Experts of a small language model.
Size: 9 layers, width 160, 22.9M parameters.
Below are experts of layer 3 (counted from 0) of a mixture-of-experts language model. Rows are named router (the router's row for the expert), down (a neuron's output weights, with its number) and show model dimensions 0-159. Each number is 200 + 20 x the weight over its row's rms, rounded and kept within 0 to 999.
After each expert's rows: "raises" lists some tokens whose logits its average output raises strongly, later layers aside. This comes from a sample of Wikipedia text that the model never trained on.

# expert 7
router,208,201,194,233,182,216,193,204,153,204,177,162,155,221,221,209,211,207,200,200,224,189,183,151,175,173,218,197,190,192,181,200,182,175,182,187,228,212,214,217,209,182,187,200,201,216,206,239,221,210,178,187,200,194,211,200,238,207,184,215,185,207,184,203,196,230,183,229,167,166,215,215,197,242,238,211,186,171,229,207,210,180,185,183,189,138,183,232,214,196,188,210,182,188,200,220,176,199,201,187,166,239,191,207,209,181,192,187,192,207,232,222,217,208,190,146,220,228,201,215,232,190,218,201,186,188,179,197,192,198,177,191,215,182,199,185,166,180,191,224,189,161,212,241,214,187,182,196,184,194,199,217,188,199,205,231,205,199,197,201
down0,193,231,222,218,213,155,182,186,178,201,215,177,188,202,203,180,183,221,216,222,217,194,198,204,183,183,229,211,205,192,180,201,175,189,194,196,180,175,203,219,205,201,206,193,220,185,166,237,176,202,193,160,207,218,221,196,178,213,217,212,187,174,191,196,184,173,174,216,204,236,185,217,219,159,227,227,218,207,198,207,205,178,203,210,186,165,227,208,185,172,213,214,198,189,187,176,206,200,199,178,198,221,220,153,183,201,255,163,193,223,226,214,196,181,211,204,211,170,152,216,157,224,209,165,189,202,192,174,190,213,206,186,231,189,186,190,197,180,204,216,198,177,226,171,192,206,213,190,219,170,221,215,157,183,227,201,217,178,209,161
down1,246,217,167,220,211,211,184,198,235,180,210,195,171,229,136,206,197,198,223,201,182,226,195,173,191,185,184,197,165,201,235,203,209,216,201,186,227,210,170,214,210,210,205,182,190,218,189,183,189,238,224,193,242,220,196,214,171,237,210,176,154,203,183,180,217,187,187,199,229,189,199,191,206,162,173,217,217,177,205,227,171,205,192,202,180,227,181,253,171,163,230,192,196,198,218,190,217,202,244,202,203,206,214,189,187,203,210,202,218,192,205,211,193,211,210,174,219,204,152,197,198,217,180,218,215,203,155,207,225,213,181,213,184,200,202,208,175,219,207,198,209,166,203,178,215,212,196,220,188,177,185,197,208,209,196,192,222,225,212,208
down2,234,183,193,190,173,203,221,188,186,194,191,200,192,212,212,221,163,202,201,209,190,189,209,195,182,193,213,212,168,197,173,165,207,214,176,189,168,159,197,223,208,182,203,217,211,197,257,200,206,213,214,219,220,208,195,198,217,191,183,201,184,199,179,227,174,218,217,200,195,181,174,197,249,188,220,202,211,180,184,188,219,197,237,242,194,189,246,210,208,188,210,226,167,207,181,171,221,170,217,200,193,245,180,204,219,206,196,168,189,176,206,211,187,183,212,163,202,224,190,186,187,203,207,215,252,196,159,214,217,193,180,216,192,171,177,159,201,219,189,174,206,221,206,227,196,180,209,225,177,206,208,231,240,199,195,209,243,178,207,206
down3,188,222,200,188,183,204,212,177,207,224,199,215,199,161,196,217,222,239,228,184,194,210,184,192,213,197,157,192,184,194,187,193,210,219,183,219,179,166,185,216,191,216,175,217,202,182,183,165,216,207,201,219,209,198,230,185,205,205,225,220,225,179,205,216,202,199,183,201,186,208,224,180,186,184,172,221,191,206,212,214,167,218,182,201,218,197,216,222,178,200,232,210,191,214,231,204,185,189,156,201,224,244,203,219,218,207,241,221,225,181,204,175,180,208,209,203,219,164,182,200,175,188,217,236,219,247,214,166,153,226,200,155,236,201,228,192,199,181,186,193,183,223,184,209,245,204,190,211,204,198,207,195,218,190,211,172,250,198,218,179
down4,199,204,192,199,169,183,186,191,160,187,210,227,207,175,184,174,207,217,174,214,199,218,199,180,189,182,185,223,217,223,179,164,187,167,205,189,222,195,235,202,178,187,182,156,186,201,183,177,225,167,206,161,193,208,207,200,197,222,238,190,180,210,186,216,211,210,222,222,208,207,205,202,176,227,196,203,188,180,175,244,181,224,159,193,204,213,201,230,191,161,209,185,196,181,227,194,180,192,215,222,154,194,177,180,230,224,210,208,212,194,193,175,162,195,216,192,188,185,183,212,205,214,188,192,206,196,186,195,182,269,184,184,176,204,216,193,175,216,188,163,186,190,209,156,215,186,212,193,198,199,191,181,166,224,196,219,212,199,211,238
down5,178,186,217,167,207,177,184,172,191,201,169,202,186,181,226,208,200,177,196,172,228,165,161,204,220,237,210,207,185,185,189,204,216,221,191,205,205,193,188,226,221,178,227,193,217,227,215,174,175,211,194,192,211,190,214,226,210,228,197,160,176,194,169,192,211,184,216,190,232,173,211,232,204,195,243,191,190,234,235,194,219,210,216,191,205,191,175,188,228,222,220,222,205,177,197,168,222,199,180,221,243,176,223,212,210,194,208,181,182,219,215,205,208,196,187,228,202,167,213,211,210,198,232,197,221,174,176,190,190,192,226,194,164,184,180,202,190,205,231,201,210,197,213,204,190,221,188,227,190,178,168,216,215,194,208,229,176,219,138,171
raises: " as", " in", " of", ",", " from", "."

# expert 58
router,210,204,202,210,196,199,187,166,196,186,206,214,195,166,217,184,204,231,181,225,225,170,181,191,234,177,177,211,219,181,173,211,192,191,189,179,255,217,197,224,228,183,211,201,200,199,166,190,220,203,196,206,207,200,198,194,213,204,219,260,194,195,221,219,202,210,225,223,186,200,250,181,209,204,189,206,204,185,206,211,200,228,179,206,189,183,193,234,249,221,196,199,174,171,179,225,216,193,201,208,176,218,160,223,199,184,241,182,171,194,208,213,237,205,183,187,206,226,166,220,206,197,227,198,213,194,215,179,180,217,188,200,168,168,194,159,194,215,207,193,204,179,208,231,220,152,193,232,192,200,211,201,169,212,153,198,221,205,202,208
down0,192,175,252,220,189,191,184,171,227,203,181,227,181,218,200,187,227,195,179,194,190,210,190,197,176,180,193,185,177,215,258,197,213,191,154,180,208,214,168,177,182,192,217,200,215,215,221,181,202,223,215,218,223,203,188,176,244,230,210,214,208,205,199,182,178,210,205,197,212,173,195,229,206,228,222,198,214,197,192,186,226,176,201,195,219,209,193,211,190,201,251,182,210,233,180,219,225,181,180,198,203,202,204,182,225,223,173,183,192,167,245,178,179,180,178,187,196,229,169,225,219,167,156,182,200,190,207,225,167,226,231,210,183,214,188,228,202,198,215,231,196,198,207,214,191,198,178,178,175,192,198,197,221,191,199,169,203,177,188,213
down1,199,183,201,206,198,218,200,194,214,189,197,220,214,190,197,182,217,176,172,231,187,178,210,214,223,202,216,221,198,161,257,224,174,176,213,219,182,176,206,197,240,193,209,168,180,209,205,236,207,215,200,176,199,216,191,201,191,212,241,182,193,208,210,220,214,204,236,199,208,168,191,187,177,178,186,193,189,190,172,195,165,158,190,188,164,179,185,220,205,156,180,228,197,199,186,232,201,192,238,219,208,229,184,232,195,189,175,181,200,224,222,207,207,168,229,242,200,187,223,213,225,193,194,185,192,219,188,215,181,192,180,193,218,209,188,231,218,224,205,229,180,199,208,179,174,206,175,222,198,173,170,198,245,190,204,185,239,221,211,193
down2,225,197,175,213,222,245,187,201,200,192,213,247,182,206,228,166,218,216,179,200,227,195,190,198,162,191,219,220,176,186,183,204,173,197,238,211,222,220,201,202,223,224,185,209,228,183,202,186,171,198,218,166,217,162,187,171,241,200,180,212,184,205,215,204,202,183,204,230,194,243,199,235,161,191,177,186,190,238,198,198,183,210,194,209,194,197,213,190,193,208,184,217,203,200,196,198,204,185,198,217,190,208,182,212,157,200,199,198,197,187,201,217,217,196,163,223,174,182,191,201,183,223,205,204,259,198,224,220,180,203,191,208,183,245,199,166,198,194,197,204,212,226,226,216,161,166,223,195,202,214,165,222,231,224,209,197,227,170,185,198
down3,201,224,241,164,197,226,215,180,217,194,178,206,212,182,207,174,178,170,195,181,140,209,216,192,197,231,188,204,194,192,211,188,207,187,193,192,196,209,207,184,185,202,231,192,205,226,185,181,246,191,215,172,194,179,239,207,213,213,227,184,207,211,206,208,211,189,236,223,204,250,190,179,183,190,184,193,164,164,199,205,189,177,204,199,165,217,160,233,212,189,221,229,199,219,179,215,197,213,200,186,219,175,222,220,195,244,203,196,187,180,218,193,182,234,222,193,238,168,174,198,203,209,217,228,216,210,226,207,219,194,203,211,181,230,194,221,210,238,204,228,222,175,180,203,204,223,219,223,215,194,202,194,231,226,227,215,212,187,193,179
down4,188,196,228,214,193,230,150,206,200,235,202,225,195,227,198,187,193,193,205,196,195,215,196,184,210,193,223,208,207,195,198,215,216,233,200,224,208,187,149,220,174,204,206,179,231,223,226,212,210,196,200,200,158,225,202,173,219,191,170,197,197,196,212,195,154,219,196,174,187,215,176,207,187,204,181,240,218,203,208,197,201,222,206,198,198,215,185,201,220,177,188,207,203,221,158,215,191,170,204,207,209,192,181,218,200,209,229,248,168,229,235,195,204,218,198,189,201,210,174,209,177,219,224,237,194,186,184,200,197,179,237,195,217,170,182,221,231,194,197,218,185,191,214,208,167,229,190,189,174,232,241,188,238,164,190,174,149,190,194,202
down5,174,186,152,189,195,205,211,224,194,173,233,216,193,239,190,221,194,191,204,204,202,187,216,195,189,188,209,201,211,190,175,221,208,196,155,207,218,214,181,186,158,177,218,187,201,187,173,204,188,175,186,192,207,153,194,215,180,189,190,217,200,181,198,167,213,147,241,177,221,199,178,194,166,184,203,231,177,189,164,207,178,224,211,198,210,186,197,235,206,169,177,191,198,186,188,204,199,186,197,187,193,180,216,189,217,180,213,192,231,169,197,204,190,179,247,215,214,230,239,208,163,175,171,204,198,184,213,179,189,200,221,207,191,198,194,175,197,210,204,192,182,191,213,201,175,226,166,209,165,217,189,246,189,191,213,162,201,238,213,208
raises: "cy", "gu", "ly", "j", "land", "way"

# expert 48
router,222,185,214,206,192,206,165,210,182,196,175,181,214,207,216,218,190,204,198,198,201,201,201,185,186,190,206,195,212,170,178,182,201,154,178,195,220,215,232,215,203,208,222,222,208,205,150,231,245,196,180,183,200,200,210,226,206,229,193,194,167,210,183,229,203,233,192,235,170,153,198,180,164,202,241,192,199,213,202,187,208,214,180,209,195,210,185,216,195,181,187,168,190,177,208,214,201,225,173,180,204,210,193,238,223,219,189,175,182,177,214,230,219,178,174,199,215,224,202,246,202,187,214,199,193,185,182,192,167,216,158,151,175,221,216,180,161,175,199,200,197,191,207,228,205,185,175,204,225,195,195,221,188,233,195,209,213,242,198,191
down0,230,182,199,245,168,200,217,231,214,207,209,222,225,228,207,215,198,195,211,231,177,211,210,203,180,225,171,170,213,197,220,202,162,160,219,185,199,177,220,181,191,168,237,187,204,211,202,184,181,197,178,193,207,198,202,198,206,221,175,190,171,224,225,192,188,200,220,215,198,182,215,170,214,182,188,206,208,211,188,215,192,189,195,196,188,155,235,218,227,190,186,191,224,203,204,207,194,221,184,233,202,168,219,192,174,190,224,154,246,177,201,200,205,180,178,216,200,200,214,194,233,197,213,199,203,215,207,214,193,233,219,212,235,231,229,196,200,226,183,204,203,174,193,226,190,222,197,184,219,207,209,223,228,228,230,224,204,177,139,173
down1,214,220,153,194,191,205,203,188,227,238,203,196,226,200,139,240,195,161,188,178,211,180,236,182,225,190,203,209,231,179,242,158,206,211,212,209,208,186,197,176,190,185,179,219,187,218,199,222,197,202,185,214,187,212,222,203,209,201,205,199,217,216,210,192,216,203,255,209,182,171,230,200,191,229,172,210,228,213,210,199,240,205,197,223,224,203,203,200,210,195,205,224,170,201,216,192,229,202,186,206,200,194,231,219,212,220,197,247,214,209,221,225,215,247,188,193,199,214,186,207,212,229,193,184,212,184,203,214,224,210,206,184,190,199,193,221,234,181,229,185,230,193,211,202,176,161,222,217,214,207,194,190,168,221,217,204,166,172,201,222
down2,180,204,216,153,189,197,206,171,198,241,229,201,198,204,195,158,158,178,170,217,180,196,200,183,192,189,186,193,166,187,191,190,184,230,193,192,187,176,199,185,202,159,196,154,183,195,184,165,173,208,173,221,188,197,214,228,197,216,218,233,227,208,237,189,211,229,198,172,189,224,211,172,173,218,199,217,181,147,224,194,222,209,176,185,216,212,231,187,190,194,194,215,217,194,203,236,224,193,219,207,197,217,201,186,187,209,226,193,226,190,214,196,229,205,164,213,183,154,191,216,192,224,232,232,187,195,193,198,203,193,213,206,209,224,223,157,222,226,219,188,194,209,225,204,209,183,202,181,225,228,175,194,178,207,215,211,184,191,206,212
down3,175,210,185,195,186,193,237,189,187,213,190,210,211,215,202,204,221,174,210,216,189,198,204,229,196,191,219,189,219,220,190,235,178,225,189,197,195,194,217,188,209,232,228,221,199,180,209,188,192,171,237,182,173,191,201,209,202,210,217,142,198,188,165,223,173,231,177,194,238,209,229,207,208,176,155,243,192,225,180,197,228,168,196,172,184,192,180,171,209,203,201,232,198,210,232,203,206,210,191,220,207,186,183,211,174,209,200,157,213,187,208,224,203,232,171,217,183,172,218,217,177,217,192,232,213,229,159,182,181,184,198,200,198,179,180,192,189,206,211,217,171,217,203,182,169,200,191,176,210,217,207,159,216,214,167,215,179,232,179,183
down4,171,212,186,216,222,211,220,178,256,195,215,219,203,223,203,195,190,238,233,211,272,214,192,187,174,202,209,205,222,195,215,228,182,191,190,227,216,198,224,166,217,194,224,224,220,220,180,186,208,157,200,175,187,219,207,253,198,181,171,203,213,209,221,197,217,201,211,180,209,196,220,213,192,210,204,212,199,201,210,163,192,199,191,216,193,225,227,217,233,177,208,180,185,191,173,205,171,191,227,189,183,212,186,216,250,214,218,195,147,189,199,230,215,175,189,214,228,212,187,186,179,211,180,187,202,176,224,188,212,214,217,197,191,200,188,206,171,202,215,204,194,198,225,181,209,240,224,231,206,174,196,194,186,183,205,209,196,211,195,232
down5,166,217,183,201,162,204,224,184,228,184,192,192,199,189,221,193,167,216,195,200,227,163,180,233,156,222,212,186,195,192,179,204,192,203,185,170,193,211,239,183,205,195,156,216,199,185,214,180,205,219,182,212,216,204,201,212,220,208,218,208,212,191,220,226,167,179,201,205,188,186,219,151,200,188,220,189,202,200,172,188,181,183,192,217,210,232,180,256,197,153,243,177,182,196,184,180,221,197,176,197,209,191,179,202,195,212,163,208,216,228,250,162,192,187,223,193,203,188,208,212,210,216,212,179,173,204,191,227,200,178,204,183,170,207,188,189,205,227,227,211,175,225,192,174,210,213,207,228,180,183,224,202,199,197,197,213,243,221,218,191
raises: " ", " —", " -", "\n", " –", " CD"

# expert 60
router,217,204,215,216,182,208,199,160,177,213,232,194,176,227,210,222,189,220,196,202,190,205,183,186,191,203,195,184,203,179,206,186,184,198,177,186,238,219,215,222,220,185,206,191,199,217,178,213,226,187,198,191,202,225,204,242,199,189,191,210,191,244,180,207,205,208,202,240,153,188,221,206,213,230,214,194,190,178,218,216,190,221,201,198,188,164,178,203,207,195,194,194,155,188,162,223,219,191,161,212,175,222,190,203,196,204,226,153,205,199,196,262,203,179,184,202,203,229,202,229,194,201,220,207,189,136,203,178,169,217,166,193,193,224,190,201,202,206,205,197,194,189,203,245,199,165,171,220,181,188,232,228,196,193,182,197,206,223,199,161
down0,196,207,192,196,208,212,172,228,180,221,195,211,202,195,197,166,194,177,156,201,220,207,219,212,203,188,202,183,171,167,198,193,184,212,225,217,233,192,207,190,206,225,181,144,173,273,207,224,211,187,193,217,210,197,199,180,177,193,188,179,202,186,217,182,182,228,237,177,196,224,160,195,184,197,169,199,242,163,220,189,193,219,207,158,184,188,204,222,201,214,177,230,183,193,169,212,185,204,201,230,194,172,215,208,195,201,213,216,200,204,206,217,210,219,158,178,183,210,184,219,224,202,216,202,224,197,187,182,217,185,217,238,206,209,201,192,223,190,207,215,206,212,241,241,202,211,179,227,212,198,198,156,221,214,207,214,173,202,191,184
down1,212,221,219,220,234,215,221,173,199,245,178,201,187,245,210,190,176,206,202,201,216,203,185,188,184,214,208,201,194,199,179,202,244,227,196,203,197,202,190,171,197,199,185,167,155,232,180,253,181,189,210,182,193,184,216,194,177,217,203,227,212,210,185,185,209,211,209,197,199,197,188,190,210,198,165,203,201,218,186,193,217,201,190,211,187,184,156,222,190,195,179,217,212,202,170,224,212,165,226,187,228,196,214,228,151,183,185,152,200,208,215,176,181,197,187,164,196,190,193,194,204,190,216,190,226,193,163,232,163,192,196,194,190,234,226,202,208,172,171,206,194,235,223,210,182,236,197,168,182,188,173,189,168,185,196,192,226,206,214,170
down2,194,190,201,221,195,166,183,159,194,174,185,217,227,209,205,244,251,152,214,213,217,157,193,200,206,189,204,226,166,232,177,206,217,214,187,180,226,246,188,173,190,201,191,207,209,197,190,202,204,199,201,191,220,208,223,185,182,197,220,167,213,211,177,222,218,185,167,170,217,198,230,205,214,186,190,212,213,174,263,166,156,183,226,191,227,181,195,197,206,198,210,174,212,218,200,202,222,213,194,205,215,185,213,207,241,200,185,204,220,198,194,219,222,183,210,169,168,215,191,217,184,194,207,184,170,221,204,196,172,209,205,213,197,228,218,200,184,186,188,199,213,189,182,193,205,232,212,218,181,200,230,237,205,198,199,205,227,238,175,201
down3,156,178,195,191,181,229,194,187,197,204,199,202,225,196,195,212,202,195,233,203,189,208,200,187,225,202,190,186,174,214,226,217,173,192,207,207,192,229,225,178,189,213,222,220,159,170,212,240,181,193,187,154,207,180,208,224,206,215,183,216,180,191,198,233,209,193,197,206,207,224,252,184,230,191,258,180,228,198,175,216,212,190,221,233,204,210,210,212,177,175,193,202,200,227,204,184,217,225,226,183,212,198,230,201,222,208,170,212,177,206,216,217,199,172,183,229,256,202,203,187,221,193,188,204,199,198,196,207,202,251,190,209,233,184,214,223,200,183,161,163,194,196,195,209,170,197,199,182,184,226,231,207,222,229,215,194,185,204,184,175
down4,199,184,199,190,201,202,193,201,190,216,205,223,192,204,174,200,192,185,199,222,222,196,151,212,199,197,195,224,200,170,234,218,173,180,158,226,182,227,224,153,226,203,220,184,246,183,241,164,168,202,186,207,185,195,195,219,192,181,201,224,193,204,204,210,212,207,192,166,221,219,224,192,174,203,201,218,224,240,185,211,209,173,165,228,212,204,178,190,234,226,186,199,173,212,201,212,197,199,243,176,222,199,152,181,200,164,199,167,219,209,212,190,193,180,203,185,179,185,193,172,210,211,181,198,207,250,220,196,222,205,194,205,189,172,210,201,205,221,164,195,167,223,211,205,226,207,190,208,204,186,202,209,193,202,208,223,224,206,248,224
down5,161,177,163,205,195,226,178,192,189,169,203,205,191,199,206,175,205,211,224,198,183,196,221,177,170,193,178,183,163,217,198,185,207,158,217,199,192,231,210,177,206,234,220,214,186,191,228,209,162,220,172,220,211,212,193,200,193,161,195,204,226,225,207,228,181,180,185,216,197,207,212,186,201,198,210,195,177,222,213,214,165,212,197,188,202,214,223,202,189,173,202,205,200,198,231,220,167,246,206,196,185,213,179,194,195,197,230,210,203,229,228,176,237,191,192,199,253,201,168,214,198,216,203,219,243,197,179,224,162,195,193,197,166,213,194,174,223,188,182,201,196,191,161,211,204,194,239,186,205,188,227,185,187,241,187,198,193,200,206,253
raises: "ions", "ides", "ion", "000", " concluded", "inc"

# expert 34
router,229,208,192,210,163,199,188,196,196,167,204,185,190,202,195,212,184,218,192,211,198,202,217,210,203,203,199,203,203,207,191,180,182,166,205,174,202,213,254,219,216,194,232,192,195,220,156,222,228,181,191,211,222,198,208,167,196,202,187,199,196,239,188,232,220,241,199,221,177,212,237,185,205,229,250,177,187,174,249,212,198,221,198,167,206,207,206,207,204,183,174,199,186,161,161,223,204,190,200,238,179,220,157,201,191,222,224,178,172,195,181,231,190,179,155,209,210,200,202,239,193,194,236,206,213,180,202,168,191,194,159,178,205,206,174,180,180,217,197,231,193,185,181,239,207,198,189,196,213,197,199,210,176,207,202,194,198,198,198,201
down0,209,222,201,207,178,174,212,192,189,191,195,166,235,228,189,172,204,152,197,206,196,166,152,218,209,221,186,220,204,207,187,236,200,196,199,221,195,238,216,214,171,211,207,218,198,210,231,206,224,207,167,211,183,190,184,157,199,189,238,190,225,194,214,188,186,221,226,210,204,236,199,176,196,192,210,189,200,188,234,162,170,222,214,198,220,189,203,187,174,192,193,218,223,216,201,206,161,200,187,207,201,208,185,201,243,179,230,159,206,213,168,147,211,207,203,184,222,179,215,207,208,205,225,156,216,210,166,219,188,217,201,221,218,177,204,184,197,222,199,176,175,187,223,225,194,207,213,216,201,187,197,208,236,184,237,184,184,195,188,212
down1,185,207,208,233,240,212,192,216,187,211,185,209,211,184,221,221,160,163,206,190,174,191,251,176,208,201,203,205,209,190,231,172,210,207,168,164,196,237,180,202,242,226,204,206,188,204,166,206,208,217,201,193,210,193,247,208,178,221,208,190,223,183,167,186,202,157,219,210,204,184,242,216,209,178,219,230,225,183,182,199,192,217,210,204,180,180,203,210,225,215,184,219,187,172,189,214,201,229,185,188,183,174,218,174,209,201,225,223,217,235,184,212,188,191,194,235,177,207,220,182,205,210,192,171,231,224,218,189,174,178,153,209,207,216,209,174,177,181,188,210,209,210,175,203,184,204,228,224,196,196,206,176,204,220,200,180,222,170,223,207
down2,179,220,217,169,201,178,163,201,206,194,217,157,188,198,191,196,202,198,209,212,143,185,209,176,217,206,201,205,193,251,218,168,205,197,178,205,175,237,205,182,220,196,203,213,204,230,206,201,163,240,196,192,210,202,175,195,208,225,177,214,180,189,210,202,200,179,212,192,212,193,202,204,216,203,191,179,178,192,170,190,160,192,188,177,211,208,180,193,218,203,176,169,177,189,167,190,187,210,195,193,197,191,189,213,206,180,150,213,170,193,168,213,187,164,203,166,210,193,190,208,189,221,228,205,163,190,167,175,197,197,242,187,156,197,158,212,222,229,199,221,212,215,209,225,179,182,231,186,208,182,221,227,179,193,221,207,223,238,194,218
down3,215,193,215,192,186,199,221,248,222,205,201,223,210,220,191,172,167,199,217,218,208,192,194,189,206,207,210,175,227,184,237,193,204,191,217,227,201,169,202,176,155,203,199,229,215,203,178,182,197,182,181,236,215,219,183,185,227,180,194,207,217,152,225,189,214,205,229,211,204,190,216,228,190,214,210,199,187,163,198,186,216,192,180,224,180,165,222,188,212,215,219,205,201,182,194,177,218,199,237,186,225,203,195,157,191,185,192,171,239,220,198,206,197,206,175,170,204,240,203,201,197,228,188,200,179,213,192,204,154,215,226,221,177,141,216,178,180,191,223,221,197,201,220,193,195,196,231,217,231,192,164,219,203,215,174,194,230,178,185,208
down4,209,194,161,212,195,211,194,217,207,186,161,197,187,177,180,199,169,201,228,233,177,209,252,243,210,218,196,201,215,199,245,242,193,194,191,197,191,214,192,184,218,215,208,228,193,208,184,223,207,210,206,187,211,195,224,210,202,186,179,233,202,214,203,220,190,178,178,205,212,199,198,182,202,199,194,178,198,207,224,197,196,198,196,177,192,193,205,187,182,229,186,197,176,224,177,218,208,260,217,193,223,188,208,226,244,209,219,184,171,242,200,237,180,226,194,189,202,181,155,204,253,186,167,191,201,196,192,196,208,230,238,179,216,184,188,191,173,234,197,207,214,197,191,208,194,205,222,202,198,206,237,221,236,162,207,194,177,216,168,211
down5,190,200,177,185,197,182,222,204,173,214,208,199,185,181,240,188,252,241,170,216,171,219,197,192,209,193,204,208,204,214,222,159,197,229,226,184,220,158,190,228,216,178,182,202,164,194,213,186,207,195,217,211,226,206,179,199,178,218,200,207,202,231,214,209,223,144,165,172,185,203,223,211,180,213,189,210,184,187,230,180,183,235,174,210,188,182,183,213,198,180,209,196,198,192,254,219,197,208,231,172,175,183,179,176,187,182,195,177,194,185,207,177,216,185,224,196,224,171,194,185,199,164,195,197,181,164,189,183,200,209,200,220,175,215,203,188,180,186,189,172,172,195,177,213,186,227,184,185,196,226,171,203,176,219,187,179,200,193,207,237
raises: " ", "200", "ly", " —"

# expert 11
router,211,209,200,201,201,200,190,185,183,213,192,181,204,193,218,192,178,234,214,212,205,187,192,192,225,181,180,179,191,150,182,183,200,191,206,176,225,215,220,215,208,196,210,176,223,200,167,217,224,161,172,145,189,177,223,243,225,210,211,205,212,200,208,209,221,210,202,222,197,190,209,202,186,212,223,232,150,171,229,185,190,212,220,188,195,174,201,198,207,161,190,211,171,191,194,189,147,211,178,217,177,235,179,215,214,213,217,172,157,177,199,208,221,195,198,185,199,226,178,229,201,168,216,216,234,186,196,174,182,192,186,184,198,174,190,176,184,181,170,177,182,173,203,205,220,182,180,245,184,215,189,201,193,179,190,222,227,226,184,198
down0,229,174,234,201,209,196,195,217,218,191,234,189,192,228,210,213,181,198,183,192,198,208,204,205,192,224,177,220,203,176,218,236,179,216,206,236,181,192,187,222,180,188,212,191,215,188,166,166,218,206,178,195,212,156,202,223,163,192,200,197,190,198,180,193,168,157,205,178,206,194,207,215,235,200,205,171,181,225,195,183,172,175,203,220,164,177,194,210,192,187,215,189,195,212,184,195,186,176,168,197,195,208,177,183,182,222,254,200,193,207,227,210,212,236,185,191,154,228,147,205,203,204,186,169,214,195,228,180,207,235,209,193,190,202,201,223,196,212,202,205,234,185,177,207,221,221,196,216,177,230,234,234,214,165,213,223,216,205,177,219
down1,226,224,184,227,211,178,184,208,200,179,175,184,220,164,219,198,186,235,193,178,203,206,251,211,223,180,231,197,184,188,196,198,223,204,195,172,200,197,198,208,159,165,197,238,198,236,233,198,197,180,202,197,191,183,219,220,201,201,173,201,182,190,220,157,199,202,199,208,212,159,218,196,210,229,209,180,203,160,226,203,196,209,185,177,173,183,158,193,211,186,217,204,187,200,213,204,153,199,193,226,235,249,224,197,218,202,211,198,207,227,173,170,209,196,216,193,193,184,183,179,218,190,153,229,181,212,211,175,222,192,201,195,215,177,173,217,207,207,221,223,192,221,192,199,185,209,220,224,184,191,205,208,200,210,221,202,164,188,180,151
down2,189,172,187,229,233,204,192,197,203,200,191,170,172,210,246,202,208,232,198,174,204,195,229,195,189,189,208,207,220,189,217,155,169,230,204,213,185,215,216,213,165,196,197,201,173,199,217,177,176,186,214,175,178,219,199,230,205,211,207,224,219,154,191,220,243,217,149,183,217,219,152,235,194,230,207,234,218,194,161,206,211,201,203,231,198,179,214,209,208,192,172,197,188,188,194,203,213,210,220,220,188,198,203,207,166,217,202,208,185,157,202,198,203,204,170,190,199,169,210,218,214,198,169,193,202,236,230,183,215,216,200,211,199,230,194,195,226,229,188,213,232,193,225,192,223,194,197,212,207,173,211,211,196,184,194,248,185,212,229,199
down3,210,229,216,183,197,235,205,196,210,211,216,229,204,205,215,169,205,205,184,223,214,201,193,194,180,187,221,171,173,205,249,207,186,200,191,208,219,189,207,200,204,194,193,197,226,240,210,191,197,204,228,227,166,212,211,235,234,210,203,182,218,165,222,212,182,178,183,175,186,196,189,238,220,199,193,195,235,224,191,252,192,202,210,212,171,228,199,196,198,190,176,209,155,191,184,237,163,209,215,228,198,187,190,215,216,171,221,208,144,217,199,191,189,174,181,177,190,190,225,193,184,205,191,220,196,150,172,196,200,176,213,178,179,230,188,225,203,214,204,206,169,192,221,211,191,168,196,165,176,196,165,219,187,192,182,194,180,198,210,229
down4,192,163,182,235,182,209,169,201,203,167,194,195,199,190,180,181,182,208,225,183,162,168,183,200,210,189,228,175,205,218,194,215,195,185,183,193,197,210,180,142,182,197,206,203,211,204,178,211,190,172,213,220,223,205,225,209,214,166,217,199,244,213,205,183,203,195,206,193,218,196,244,176,191,217,194,168,216,202,201,205,183,184,189,165,221,185,228,177,196,203,201,201,198,246,202,182,216,185,233,196,224,184,194,215,179,199,168,208,208,206,190,207,194,191,191,172,164,217,152,210,206,208,119,196,220,220,212,171,184,187,193,189,207,178,179,210,204,215,218,179,199,170,189,211,196,155,230,196,232,215,201,182,203,203,187,227,199,174,202,189
down5,212,185,181,236,226,193,227,221,212,172,206,187,216,204,184,197,212,215,174,251,201,191,174,192,163,200,181,177,205,226,185,209,185,201,210,209,171,214,199,202,223,194,154,198,178,182,240,173,165,197,212,203,178,193,186,225,159,198,179,215,226,178,190,185,185,205,235,196,207,192,196,190,174,218,224,186,195,203,162,222,190,206,203,233,209,225,196,208,208,193,216,206,181,177,205,156,210,169,231,190,169,194,200,178,179,221,179,183,217,210,203,182,197,178,180,226,198,176,201,219,250,171,205,222,232,182,176,227,219,177,198,210,219,213,185,201,208,220,195,209,228,205,211,228,211,167,172,187,160,210,218,191,226,224,175,210,175,210,205,207
raises: "ty", ",", "-e", " of", " more"